config.toml
n_layer = 14
d_model = 256
n_experts = 80
experts_per_token = 4
d_expert = 64
d_shared_expert = 0
activation = "squared_relu"
moe_layers = [0, 1, 2, 3, 4, 5, 6, 7, 8, 9, 10, 11, 12, 13]
router_score = "sigmoid"
normalize_top_k = true
routed_scale = 2.0
balance_loss = 0.00218
balance_bias = true
router_bias = true
init_std_router = 0.00612
lr_router = 0.000434
vocab_size = 8192
norm = "rmsnorm"
norm_eps = 1e-05
tie_embeddings = false
optimizer = "adam_variant"
lr = 0.000889
beta1 = 0.9
beta2 = 0.98
batch_tokens = [32768, 65536, 98304]
seq_len = 512
train_tokens = 469100000
steps = 7898
dataset = "wikipedia_en"
Below are experts of layer 8 (counted from 0) of a mixture-of-experts language model. Rows are named router (the router's row for the expert), up (a neuron's input weights, with its number) and show model dimensions 0-255. Each number is 200 + 40 x the weight over its row's rms, rounded and kept within 0 to 999.
After each expert's rows: "gets" lists some tokens that make up at least twice as much of what it gets as of all text; "comes after" lists some tokens at least twice as common just before its tokens as in all text. This comes from a sample of Wikipedia text that the model never trained on. Tokens count by the router's weight.

# expert 44
router,251,239,158,223,167,218,193,108,142,195,218,239,203,166,228,186,250,193,232,197,210,180,154,217,239,191,195,208,230,232,188,185,184,207,258,180,221,179,194,241,165,259,270,163,239,169,203,192,263,237,151,199,183,224,198,257,214,246,266,160,179,197,192,201,169,159,199,163,224,250,158,179,212,210,253,102,213,192,227,236,203,208,280,158,187,142,229,170,237,240,312,194,178,247,272,179,249,199,216,155,136,204,197,148,190,143,272,180,176,188,217,240,200,196,251,142,195,175,251,199,225,124,178,196,221,296,218,215,218,217,244,168,196,186,217,229,267,199,261,225,223,239,177,138,248,245,284,229,124,174,250,286,244,207,181,195,204,186,137,236,190,207,152,196,109,159,239,235,207,246,243,198,150,258,236,253,151,176,295,140,179,282,254,210,249,172,203,204,209,214,156,245,244,269,202,181,227,285,255,272,181,153,201,228,148,145,177,247,210,152,252,242,227,255,199,228,259,234,296,169,215,207,155,195,196,160,226,178,208,128,170,191,197,173,252,156,219,154,196,168,161,175,203,183,204,222,196,179,242,100,203,138,243,215,242,198
up3,255,218,228,194,157,228,205,317,189,237,217,228,185,154,213,256,233,195,278,182,171,205,156,161,194,162,222,136,192,236,125,181,181,197,266,197,171,198,198,190,199,228,217,157,196,168,222,147,170,212,172,212,247,217,283,282,101,175,212,264,186,180,227,159,174,209,208,240,133,207,197,288,144,236,204,182,241,161,210,165,215,193,195,190,181,138,239,238,156,154,138,214,187,156,172,214,249,231,154,224,176,138,182,181,248,231,169,119,165,228,251,195,218,81,143,183,186,164,183,184,228,227,208,134,170,183,242,202,175,164,184,164,130,188,197,208,237,271,264,226,216,96,131,186,216,303,215,222,186,189,200,157,192,161,212,186,236,118,229,244,144,239,201,214,163,180,216,194,240,249,227,122,59,174,201,240,251,199,265,179,318,180,217,296,229,158,266,199,152,224,189,160,205,205,240,249,188,204,182,189,151,208,266,230,187,215,169,211,130,117,224,186,177,187,218,177,193,202,178,258,166,205,190,227,213,114,213,276,188,179,176,205,227,197,183,221,191,199,250,213,197,211,178,196,157,158,180,176,219,214,189,223,232,195,260,190
up4,243,223,253,288,193,199,210,183,223,180,194,193,180,167,236,172,224,214,220,233,213,231,161,184,188,194,171,121,239,156,71,260,237,202,278,173,194,228,207,198,264,200,232,175,245,162,249,231,180,217,183,139,234,256,283,209,247,221,201,205,241,290,210,161,111,140,175,243,185,303,238,184,224,241,224,204,205,210,199,204,223,178,202,235,192,198,147,188,241,237,221,195,279,247,159,220,202,198,159,215,164,217,160,134,184,191,171,177,206,214,167,203,199,215,223,160,216,130,229,168,169,225,199,129,209,160,211,213,175,217,234,194,235,176,275,220,209,187,200,205,176,235,198,187,233,263,173,261,224,144,180,221,184,204,219,182,220,155,159,206,196,125,182,278,236,158,131,241,206,186,229,253,146,211,221,188,220,333,164,178,213,241,250,171,206,150,244,226,90,213,214,156,216,233,233,210,281,247,172,209,186,155,195,213,226,235,190,197,215,222,212,237,175,217,211,214,250,222,212,120,217,209,252,213,191,174,159,230,213,204,221,100,279,134,130,225,240,161,142,177,232,164,258,174,131,197,232,218,148,214,280,171,339,271,231,249
up5,219,297,227,124,260,213,212,205,165,212,179,188,190,244,187,161,250,178,218,198,171,190,140,186,199,142,204,203,223,203,180,146,175,159,183,169,169,156,198,235,248,232,205,193,227,214,195,123,240,211,206,167,182,148,200,173,105,275,198,230,159,170,175,162,252,171,186,238,219,237,121,267,173,239,145,213,194,148,242,233,201,163,168,213,93,218,198,180,149,198,162,184,218,187,267,248,235,176,202,186,223,243,245,213,207,158,227,194,99,273,231,175,244,178,107,182,233,221,177,195,255,236,190,169,184,171,198,170,209,168,216,212,176,269,197,268,187,280,226,166,138,192,153,183,221,241,153,217,226,230,143,190,231,239,212,211,244,231,193,244,218,154,90,201,259,154,164,183,200,167,247,215,215,243,171,271,195,118,212,182,222,74,202,231,250,263,186,237,118,241,167,215,221,197,207,214,195,233,179,163,262,157,273,220,162,170,162,144,111,268,206,240,111,120,199,194,202,216,198,258,197,217,172,232,214,210,169,186,181,195,172,216,215,203,221,169,174,115,205,212,151,184,248,157,127,158,198,224,224,173,152,148,299,167,237,183
gets: "1", "0", "9", "8", "2", "4"
comes after: "1", "2", " ", "9", "0", "8"

# expert 70
router,247,203,131,256,175,235,223,174,140,225,216,158,133,151,199,157,237,200,225,266,173,197,171,195,251,204,329,101,172,225,219,227,152,159,251,200,267,241,181,145,80,255,172,250,222,156,149,177,237,253,210,225,205,178,187,264,292,262,220,203,152,183,183,252,225,301,194,207,216,204,166,179,222,224,214,159,152,206,252,232,248,219,237,215,210,142,268,159,195,159,269,227,129,178,232,246,248,218,177,191,212,209,223,162,199,200,243,237,200,207,201,223,229,139,213,163,242,194,257,195,152,106,136,217,222,277,166,225,239,278,214,240,208,148,217,252,213,223,225,185,214,170,177,150,169,197,263,221,195,175,224,233,195,151,214,176,107,210,192,266,197,174,204,164,217,207,184,199,184,215,198,163,178,206,227,170,158,169,193,236,214,221,246,192,209,171,148,177,240,202,164,188,222,199,106,155,172,262,205,237,202,206,202,202,169,133,176,225,179,203,286,238,179,277,217,254,186,250,232,167,193,226,179,166,120,238,213,172,245,170,179,259,197,164,272,166,233,218,202,150,123,237,180,250,289,273,209,145,274,186,217,208,224,198,202,204
up0,316,227,219,242,128,238,234,239,149,251,177,225,219,232,203,170,258,112,178,246,205,254,177,118,224,188,212,240,186,236,221,211,131,220,288,191,188,273,229,223,135,218,203,187,223,149,153,172,194,263,194,174,123,219,238,234,248,246,153,153,215,159,198,155,246,235,259,140,156,114,208,171,183,169,189,170,172,202,262,227,219,221,157,162,168,145,196,194,161,162,266,146,195,201,162,168,228,162,225,195,215,216,177,153,173,183,264,189,126,195,144,219,182,125,164,181,222,250,192,277,232,170,176,191,237,199,250,167,255,172,257,187,200,172,153,251,210,217,208,197,135,106,226,198,186,105,225,174,267,176,245,228,164,188,219,195,267,258,233,230,242,237,189,192,213,185,236,208,189,184,147,228,209,259,261,240,187,154,169,164,190,262,217,192,224,217,209,191,156,227,186,227,187,166,198,166,142,165,196,252,165,184,284,166,172,184,198,155,280,182,222,217,148,266,227,128,129,263,168,237,230,226,205,212,244,208,206,154,210,227,206,167,179,207,277,164,184,168,166,248,129,318,252,193,233,155,201,218,184,163,148,196,193,232,151,178
up1,201,210,221,163,158,205,252,205,197,160,223,148,161,127,235,132,199,204,261,202,212,183,268,269,124,266,180,286,262,185,260,154,122,172,120,254,212,182,154,201,197,217,177,248,219,194,209,228,145,205,215,121,190,249,134,193,237,206,153,189,164,189,168,189,246,204,192,195,186,176,238,227,210,252,214,179,161,192,267,226,270,114,183,188,155,132,272,170,262,140,145,139,118,256,180,290,230,191,167,253,204,217,155,220,194,174,289,228,172,126,220,208,234,257,205,204,213,214,260,184,202,158,214,233,216,174,137,183,235,197,203,196,155,245,194,224,151,148,263,253,149,257,246,135,204,165,199,199,155,196,120,161,124,217,223,161,234,229,203,193,195,164,242,233,195,244,97,171,144,197,211,152,239,211,145,253,145,184,176,244,210,225,200,205,124,192,203,186,266,154,151,196,157,191,205,163,166,228,189,195,277,274,197,231,127,214,215,215,218,143,140,181,162,224,194,176,172,161,195,174,182,153,195,185,165,226,246,222,138,164,201,209,161,206,277,241,184,174,180,194,142,211,189,265,242,191,207,195,248,176,187,218,189,193,179,282
up2,247,165,200,201,200,135,203,199,174,129,275,196,227,184,204,173,230,200,199,169,180,237,167,203,198,211,195,200,120,208,176,189,214,178,311,163,192,205,185,222,213,181,226,212,208,293,249,170,127,183,148,195,151,188,180,233,233,256,130,145,218,263,225,205,237,215,210,189,215,240,256,200,298,199,211,188,206,279,135,208,195,195,199,171,214,136,211,263,290,125,251,187,194,142,253,197,162,174,218,215,242,178,160,273,213,190,237,223,165,177,215,82,176,231,249,164,248,190,304,165,146,131,147,193,188,214,182,180,172,262,195,263,222,78,191,203,201,234,248,161,151,245,179,259,191,192,188,242,172,188,228,203,230,211,245,135,241,225,198,177,207,197,220,223,238,165,174,242,189,207,236,172,207,202,243,73,150,274,152,124,212,157,249,194,201,231,182,159,194,197,196,251,235,266,206,181,144,249,174,176,220,179,229,246,196,154,151,234,208,196,225,160,230,206,304,265,126,238,185,229,250,199,189,198,148,254,178,173,138,174,174,222,182,191,193,259,209,224,173,193,236,199,223,252,293,257,201,230,246,226,184,257,209,239,200,204
gets: "1", "2", "0", "3", "4", "6"
comes after: " ", "2", "1", "0", "9", "3"

# expert 13
router,183,242,206,268,201,179,251,252,148,214,239,231,179,201,218,175,197,213,223,208,192,168,141,139,208,185,315,186,190,168,202,139,143,139,237,201,238,214,156,254,169,216,176,210,182,148,169,172,203,208,154,178,185,191,155,218,301,186,259,160,183,219,208,248,237,199,196,168,257,166,129,229,169,147,287,139,162,135,186,267,226,200,214,110,222,110,217,218,187,157,254,276,189,129,265,249,249,180,273,172,138,138,132,185,193,156,267,209,139,158,209,195,248,196,204,211,254,185,243,234,220,137,218,200,197,196,224,219,259,205,229,269,203,177,195,182,165,212,203,197,170,233,215,215,146,142,236,308,184,174,165,239,193,180,136,223,129,220,122,278,228,110,192,120,210,171,172,218,203,236,241,165,173,241,285,227,143,172,185,176,252,203,248,168,175,197,188,247,272,236,168,223,133,206,176,227,203,269,216,214,178,203,173,193,191,157,193,192,216,207,235,254,166,276,205,233,184,128,248,220,184,217,224,183,145,185,222,132,162,194,142,216,241,200,246,141,250,180,255,173,154,189,213,193,220,222,143,154,214,153,172,181,190,193,184,175
up8,205,237,226,289,196,183,140,198,192,213,251,185,205,226,242,240,255,159,241,132,144,210,154,187,273,242,208,151,220,173,164,239,194,196,241,247,204,269,191,242,218,282,191,205,208,205,219,201,225,285,193,179,167,113,122,167,214,185,229,208,165,144,217,164,260,209,220,130,199,189,172,172,197,189,278,244,128,146,212,267,193,207,256,220,167,185,165,231,173,203,241,162,204,209,212,229,171,204,199,140,156,173,144,211,181,205,219,197,170,137,202,188,262,224,178,244,201,252,226,216,206,158,220,241,193,203,240,179,220,213,193,197,227,272,209,164,213,248,235,93,219,172,189,147,208,148,152,209,129,207,205,172,191,244,233,239,209,235,180,208,260,185,153,152,181,169,137,156,91,204,163,200,202,180,180,190,217,218,233,239,239,232,258,200,205,178,208,193,196,153,133,189,224,276,58,195,244,165,283,230,177,152,177,148,202,223,188,158,96,183,176,193,139,220,207,149,248,182,219,229,259,261,240,204,203,104,216,186,249,188,215,165,189,223,213,200,201,239,203,136,95,198,207,232,210,179,150,157,137,217,205,143,238,331,196,166
up9,173,224,245,200,267,251,172,272,194,241,189,252,224,182,261,241,190,154,227,171,176,181,144,215,230,194,244,150,209,218,230,226,224,162,184,240,198,187,250,191,204,220,204,173,135,168,207,188,255,238,265,197,35,177,179,207,238,181,148,158,212,231,230,267,295,128,263,216,214,249,161,171,179,170,160,134,140,214,241,234,254,197,139,179,218,168,173,242,206,210,210,124,179,193,237,225,185,199,207,207,213,178,238,205,240,146,192,215,248,168,180,184,222,212,177,141,197,232,197,212,292,242,229,193,205,188,235,263,213,207,202,280,133,256,233,202,212,180,271,241,128,203,121,263,263,197,234,198,209,188,151,222,189,195,161,273,186,229,199,173,144,205,243,111,216,229,270,192,181,88,218,241,132,220,204,217,206,178,205,208,242,224,184,209,198,224,212,153,194,180,212,189,155,248,235,222,243,181,268,171,219,170,189,203,202,208,187,317,167,212,281,200,119,174,218,285,216,161,222,196,170,118,195,267,289,226,230,184,227,220,182,179,180,224,242,119,228,192,210,197,233,202,207,195,195,217,129,93,201,172,200,187,205,228,131,208
up10,195,232,190,165,215,251,213,186,108,274,232,151,217,177,200,212,195,208,196,220,102,246,174,230,208,265,258,202,232,169,180,237,225,175,302,265,222,217,204,251,250,260,176,237,176,235,293,216,181,296,246,277,192,200,206,144,181,179,190,254,118,204,193,148,142,231,212,201,203,255,223,231,89,271,184,124,207,169,208,217,216,217,169,215,213,200,167,180,246,267,240,185,194,177,195,230,207,168,210,179,192,217,169,256,213,202,233,176,216,123,197,237,215,167,297,172,200,207,185,210,239,203,171,191,172,184,172,144,214,222,225,174,242,186,293,267,255,222,223,232,291,223,157,190,189,145,142,240,203,174,174,199,243,196,157,206,136,231,173,162,317,174,168,187,221,251,211,216,98,320,281,212,203,205,146,234,162,155,165,213,224,256,188,213,191,208,226,289,234,186,259,203,209,218,179,170,199,155,266,149,167,203,183,194,208,240,164,139,215,237,146,278,173,197,220,189,199,192,233,279,159,194,209,237,209,221,189,259,195,228,268,204,195,190,208,212,237,127,194,210,207,128,186,193,224,246,213,143,161,165,241,178,210,190,228,213
gets: " the", " The", "The", " of", " his", " their"
comes after: ".", "\n", " of", ",", " and", " that"

# expert 48
router,223,179,211,197,153,187,246,193,103,249,252,260,115,146,153,159,222,159,214,199,230,149,154,132,230,196,274,167,220,186,201,177,168,192,227,232,285,248,121,165,177,217,193,150,163,174,126,202,165,203,145,196,208,242,181,221,231,262,204,188,141,156,251,189,229,192,178,246,221,138,154,269,205,201,247,165,178,174,254,257,155,142,176,150,210,154,258,206,173,126,254,231,133,165,223,165,258,208,189,191,173,236,160,160,155,136,285,161,132,189,202,173,249,139,216,193,252,197,249,145,194,164,134,220,237,194,171,258,267,234,258,252,215,188,245,258,216,218,287,188,124,167,214,212,213,227,252,216,202,182,215,239,241,120,125,204,137,230,221,225,174,97,168,174,163,126,163,189,198,178,242,190,160,214,219,199,126,181,146,128,269,229,199,158,144,164,184,217,171,212,143,202,178,188,182,216,219,235,180,262,169,174,248,223,154,148,249,173,168,139,231,233,167,255,211,217,183,186,226,221,167,216,230,200,135,176,194,217,169,224,195,232,200,178,227,177,241,171,202,137,176,248,232,190,251,270,173,155,217,133,206,170,173,201,190,172
up11,202,245,187,211,295,134,215,134,203,190,265,219,163,149,190,156,261,204,220,189,222,179,149,212,278,203,276,210,203,173,149,180,238,237,203,196,121,215,190,276,199,251,240,175,217,224,252,205,250,190,261,167,156,223,218,179,153,245,240,198,283,192,233,304,254,178,165,231,252,246,205,204,234,223,183,140,236,251,221,224,158,219,171,148,192,237,182,157,217,201,230,251,281,249,294,126,202,145,166,227,167,188,258,171,243,119,183,177,162,188,131,205,207,212,209,193,225,158,137,229,167,219,204,196,165,194,186,163,79,213,201,239,213,173,228,296,194,189,205,260,178,204,206,227,219,171,126,201,144,222,224,269,259,268,218,253,170,156,147,182,217,161,209,195,232,179,220,213,246,182,311,152,223,207,190,194,226,252,242,193,178,186,265,214,159,160,179,260,150,227,220,225,202,170,252,225,250,215,251,202,137,165,221,168,223,180,215,185,192,210,237,206,180,302,247,169,189,212,235,183,207,154,153,209,286,98,216,163,142,159,146,184,225,180,230,233,223,161,142,185,163,178,168,175,178,191,228,236,242,232,199,258,202,229,256,200
up12,234,252,135,221,171,148,198,150,157,170,205,185,161,211,191,216,156,202,230,178,214,236,193,242,174,192,187,177,173,164,230,150,240,97,290,154,183,148,165,197,238,134,244,158,183,173,236,232,179,218,151,200,160,199,130,186,202,243,112,208,203,248,187,203,241,173,188,176,168,256,238,149,129,184,299,246,247,198,189,180,168,253,197,269,243,120,216,204,266,168,226,212,189,206,150,122,262,154,140,189,208,163,249,227,142,191,214,145,204,162,240,153,217,172,231,75,213,221,153,241,256,215,259,228,186,216,154,177,211,213,187,242,182,188,163,211,171,223,231,228,186,234,207,161,146,269,188,222,142,201,168,216,216,177,152,252,212,148,142,271,187,160,224,128,167,137,162,202,152,203,227,221,231,184,153,227,170,218,209,127,288,183,193,158,226,189,213,180,121,139,123,227,224,202,180,335,273,197,223,144,200,225,261,173,142,225,248,208,234,184,192,202,219,226,237,173,218,137,286,187,216,198,162,203,204,221,198,194,224,213,156,184,183,213,202,113,223,247,236,190,204,228,181,212,182,272,268,158,186,169,245,240,189,159,224,245
up13,210,130,201,170,223,251,173,281,194,181,202,170,87,162,167,200,214,147,231,216,225,233,238,122,138,191,245,234,155,225,125,196,220,172,175,249,196,232,202,150,183,160,202,195,220,181,190,205,191,186,167,164,144,191,217,201,188,246,150,147,123,213,264,137,133,225,230,243,231,121,177,217,262,205,261,102,183,218,197,230,277,170,210,168,188,138,145,209,174,152,227,226,230,160,198,209,207,212,228,234,201,236,196,225,168,239,210,179,151,198,165,155,154,194,182,151,252,160,205,227,170,192,193,176,271,171,216,274,265,293,159,225,165,159,255,235,206,171,256,121,195,205,204,205,261,156,272,211,238,230,249,166,233,118,230,202,184,210,256,225,203,176,133,144,144,225,176,176,252,162,252,218,199,239,242,118,141,233,149,192,304,167,190,208,169,205,181,206,175,234,166,176,171,186,186,243,233,184,164,231,274,230,275,196,163,181,218,223,184,203,213,223,206,237,193,180,216,197,204,170,147,209,215,207,146,295,237,205,188,211,124,164,229,194,278,274,228,217,192,114,160,263,191,232,210,186,122,146,234,96,195,218,196,187,179,182
gets: " the", " a", " The", "The", " his", " an"
comes after: " of", " in", " to", " for", " on", " with"

# expert 37
router,252,239,208,151,187,180,187,225,124,186,222,244,239,151,222,201,216,253,157,239,203,143,198,203,224,191,257,135,157,266,182,190,185,158,251,219,231,201,165,163,123,280,273,141,216,144,183,226,215,225,143,215,149,187,158,241,257,209,265,59,165,165,164,219,202,171,167,174,215,216,206,146,248,185,243,150,215,206,183,258,204,197,231,216,197,148,264,218,185,128,232,211,190,223,204,196,223,188,229,186,228,178,180,158,187,150,277,205,175,166,174,193,186,203,182,126,235,210,288,206,214,142,168,187,227,320,131,237,268,185,175,210,193,155,160,234,182,145,212,160,215,174,178,219,259,188,282,227,191,213,228,211,187,193,197,188,203,192,177,260,169,176,198,179,174,186,267,171,228,178,218,166,110,259,282,213,171,151,202,141,191,215,238,150,239,209,164,206,222,221,172,174,182,184,186,186,206,257,220,271,176,201,181,259,132,153,145,273,183,212,190,215,205,256,203,218,161,211,300,191,265,223,199,154,153,248,223,175,189,167,196,207,196,255,336,125,244,170,200,161,156,243,184,216,279,212,208,159,283,131,213,185,202,227,242,166
up15,273,178,284,188,274,205,147,174,171,187,227,227,254,197,205,251,274,172,163,219,137,180,122,245,201,216,214,209,167,171,172,259,240,96,228,217,233,209,171,191,166,189,256,265,223,198,236,238,229,177,160,227,187,129,142,183,155,195,301,193,156,175,214,113,162,221,303,170,151,156,215,150,220,139,233,175,192,168,195,181,218,135,180,150,232,193,178,186,208,185,168,208,230,222,195,180,298,204,182,193,231,178,212,189,211,201,205,172,171,182,157,156,240,208,273,258,208,197,239,224,190,225,208,246,175,197,232,185,280,171,210,178,220,195,232,175,167,143,183,224,228,266,173,98,165,201,191,220,205,273,182,267,218,175,196,209,146,197,117,153,220,187,162,279,138,193,222,205,205,278,177,160,180,293,269,194,94,197,180,240,205,154,221,122,200,200,177,197,180,225,182,164,197,222,213,205,156,246,244,155,178,181,182,135,194,224,174,268,221,233,174,250,140,184,153,245,146,217,238,146,149,227,171,173,152,183,206,221,184,194,164,212,206,284,188,143,212,237,261,159,189,206,171,179,214,227,181,155,81,249,180,221,149,196,136,249
up16,256,291,220,183,98,258,198,137,192,225,189,214,207,256,191,219,252,202,250,200,202,182,201,169,167,253,197,165,189,220,142,197,167,128,268,203,230,223,155,211,245,118,210,185,265,181,272,148,208,177,229,205,176,175,230,191,224,182,222,183,147,112,151,177,166,200,171,192,168,220,140,186,155,146,243,180,117,200,189,198,238,262,265,254,186,200,236,160,162,193,287,160,179,181,265,273,240,200,238,189,292,172,274,196,173,111,281,198,194,239,140,212,194,101,178,102,203,224,189,176,213,253,208,129,224,253,265,208,241,144,181,125,140,202,190,225,232,207,208,209,174,186,196,205,213,179,226,154,204,188,211,206,137,252,139,166,148,214,168,177,156,307,211,152,174,93,242,215,180,148,216,211,171,188,228,190,162,221,226,222,219,247,195,219,210,125,168,180,186,219,173,239,218,196,133,228,157,254,211,238,190,156,272,262,141,237,228,212,157,147,169,179,187,222,224,203,241,203,194,178,168,196,230,183,142,98,182,222,180,224,146,166,182,187,190,183,161,191,202,200,236,201,238,223,200,171,164,187,188,174,127,258,157,188,234,153
up17,184,173,258,223,212,118,198,171,196,202,181,187,205,244,195,190,223,233,230,246,231,223,260,207,167,178,165,266,225,219,222,207,241,169,265,176,220,187,224,216,221,216,270,169,114,157,243,208,219,296,229,152,222,208,165,244,203,218,204,199,131,127,257,212,132,150,145,194,282,159,157,207,239,165,177,223,190,200,152,178,201,188,289,171,151,183,242,240,144,152,201,94,232,139,189,222,237,211,188,190,216,167,110,234,222,170,203,235,197,180,255,195,186,245,287,207,221,245,158,188,236,184,233,212,175,281,200,171,250,224,226,235,198,221,141,194,178,183,238,127,227,227,164,152,232,159,164,176,207,184,224,248,93,264,206,279,198,125,186,207,136,195,198,198,171,91,212,190,210,189,208,133,250,208,254,221,171,235,198,148,211,265,257,183,162,216,227,218,244,234,261,242,206,171,114,208,189,193,142,123,200,223,153,210,252,168,174,231,166,245,215,225,132,282,197,237,174,148,225,193,197,170,212,219,211,215,201,213,294,229,211,217,233,131,269,222,181,217,138,196,167,184,174,182,191,146,136,145,246,239,160,166,158,150,188,125
gets: "1", "2", "0", "3", "5", "6"
comes after: " ", "1", "2", "3", " (", "4"

# expert 12
router,186,216,287,184,172,194,197,156,137,182,256,229,172,173,143,182,229,146,201,241,170,153,193,173,209,177,228,195,226,206,168,180,198,268,239,215,222,224,169,201,170,259,243,190,166,174,222,279,228,220,135,194,188,225,171,239,231,244,237,111,122,213,251,240,188,132,294,204,232,176,221,191,214,178,243,200,239,139,238,267,184,149,223,180,201,165,176,188,224,156,210,237,167,170,214,170,218,239,181,172,156,209,154,188,192,152,255,124,223,131,219,214,236,198,259,155,254,167,181,150,199,208,149,223,193,224,169,282,223,265,159,268,207,150,218,255,209,238,215,189,172,185,176,189,175,209,257,211,215,229,206,216,239,143,104,165,194,268,160,264,121,96,182,217,178,230,185,184,194,212,230,194,111,198,231,270,190,162,163,127,303,243,238,123,149,134,144,238,201,179,106,177,131,212,136,236,212,181,237,264,173,180,250,257,182,102,212,218,180,200,223,206,168,177,193,236,248,191,237,238,186,234,217,216,178,242,258,191,192,216,179,189,300,168,208,165,239,195,168,141,191,228,243,183,211,259,175,198,252,131,187,156,205,230,168,151
up9,235,163,198,200,191,242,214,221,179,216,206,203,218,222,191,152,310,173,161,188,248,241,195,168,176,175,233,178,123,268,185,168,168,225,176,213,242,169,238,183,126,153,181,163,171,191,194,180,166,178,230,198,135,166,275,293,229,175,170,184,226,199,115,161,170,232,186,209,171,128,211,149,165,217,247,117,200,202,171,141,216,244,186,116,193,211,184,238,201,147,198,243,189,197,172,169,151,294,202,194,213,210,186,140,184,251,169,145,182,201,186,205,211,115,142,178,167,227,207,165,219,140,165,219,197,233,294,199,166,179,228,128,133,222,73,254,147,242,191,224,218,127,180,193,140,189,200,239,228,120,163,181,180,185,182,209,126,204,183,271,132,226,120,214,174,257,242,178,212,194,206,259,69,230,252,252,201,213,186,232,163,247,199,255,253,198,171,152,145,211,202,162,229,191,190,267,198,199,142,142,271,169,243,205,274,172,219,227,190,167,185,228,154,185,207,165,268,227,177,248,184,166,265,226,151,228,251,235,201,195,165,211,189,167,199,202,224,195,180,243,240,203,185,155,256,175,199,243,262,167,281,212,229,173,211,150
up10,177,217,188,234,236,227,208,232,204,205,175,159,292,238,206,203,209,204,158,211,151,237,198,204,201,196,194,195,263,240,188,203,191,181,222,197,227,266,59,204,169,189,250,201,178,190,199,248,178,258,234,146,165,209,211,253,162,190,251,289,192,274,161,191,176,197,196,201,167,184,179,227,126,199,226,236,231,167,166,193,170,215,183,197,194,162,209,195,167,158,220,188,222,160,170,166,291,189,226,176,202,177,88,219,179,233,222,211,237,235,160,146,227,180,205,229,247,241,212,206,210,203,135,207,218,179,239,207,172,190,193,249,222,180,140,203,136,211,257,251,143,126,152,140,245,191,185,218,240,28,221,216,214,153,186,244,273,194,248,106,216,217,188,228,205,185,284,239,148,144,225,260,153,202,199,109,134,150,181,172,161,252,204,189,165,191,186,211,178,208,190,219,217,180,188,231,179,218,106,209,226,252,157,192,262,140,177,294,188,168,196,238,124,162,191,157,196,184,148,203,145,151,141,254,252,176,145,151,195,153,171,300,229,225,226,160,259,204,211,259,261,200,170,205,244,226,210,250,205,170,277,192,167,203,234,166
up11,177,242,203,223,194,203,196,188,101,168,168,187,155,172,219,196,264,239,208,235,173,206,165,284,188,170,231,235,208,229,231,166,236,186,143,210,209,103,154,191,217,180,216,126,149,168,179,302,168,263,260,173,153,252,253,169,192,193,249,203,200,177,199,269,249,170,184,168,264,224,180,215,166,175,171,204,193,204,189,169,187,131,203,224,249,201,183,209,146,170,208,141,205,263,204,231,250,175,222,157,166,234,244,217,275,116,159,109,208,167,172,182,291,198,195,161,236,187,236,199,215,212,240,325,255,187,195,160,147,196,241,232,217,162,152,175,172,192,179,211,192,208,273,240,253,131,216,159,273,208,195,196,171,125,202,181,218,137,177,258,192,106,260,256,151,213,183,176,259,160,212,150,186,202,220,216,264,172,253,242,194,150,263,228,214,113,160,191,177,187,192,173,159,199,189,177,166,211,203,148,265,142,250,145,266,271,234,237,147,195,217,181,208,216,247,173,197,237,226,236,217,173,126,247,186,197,206,210,174,156,206,143,170,158,180,182,178,208,175,146,213,179,230,188,171,118,308,240,239,172,181,159,160,261,194,163
gets: " the", " a", " was", " is", " an", " were"
comes after: " in", " to", " of", " as", " for", " with"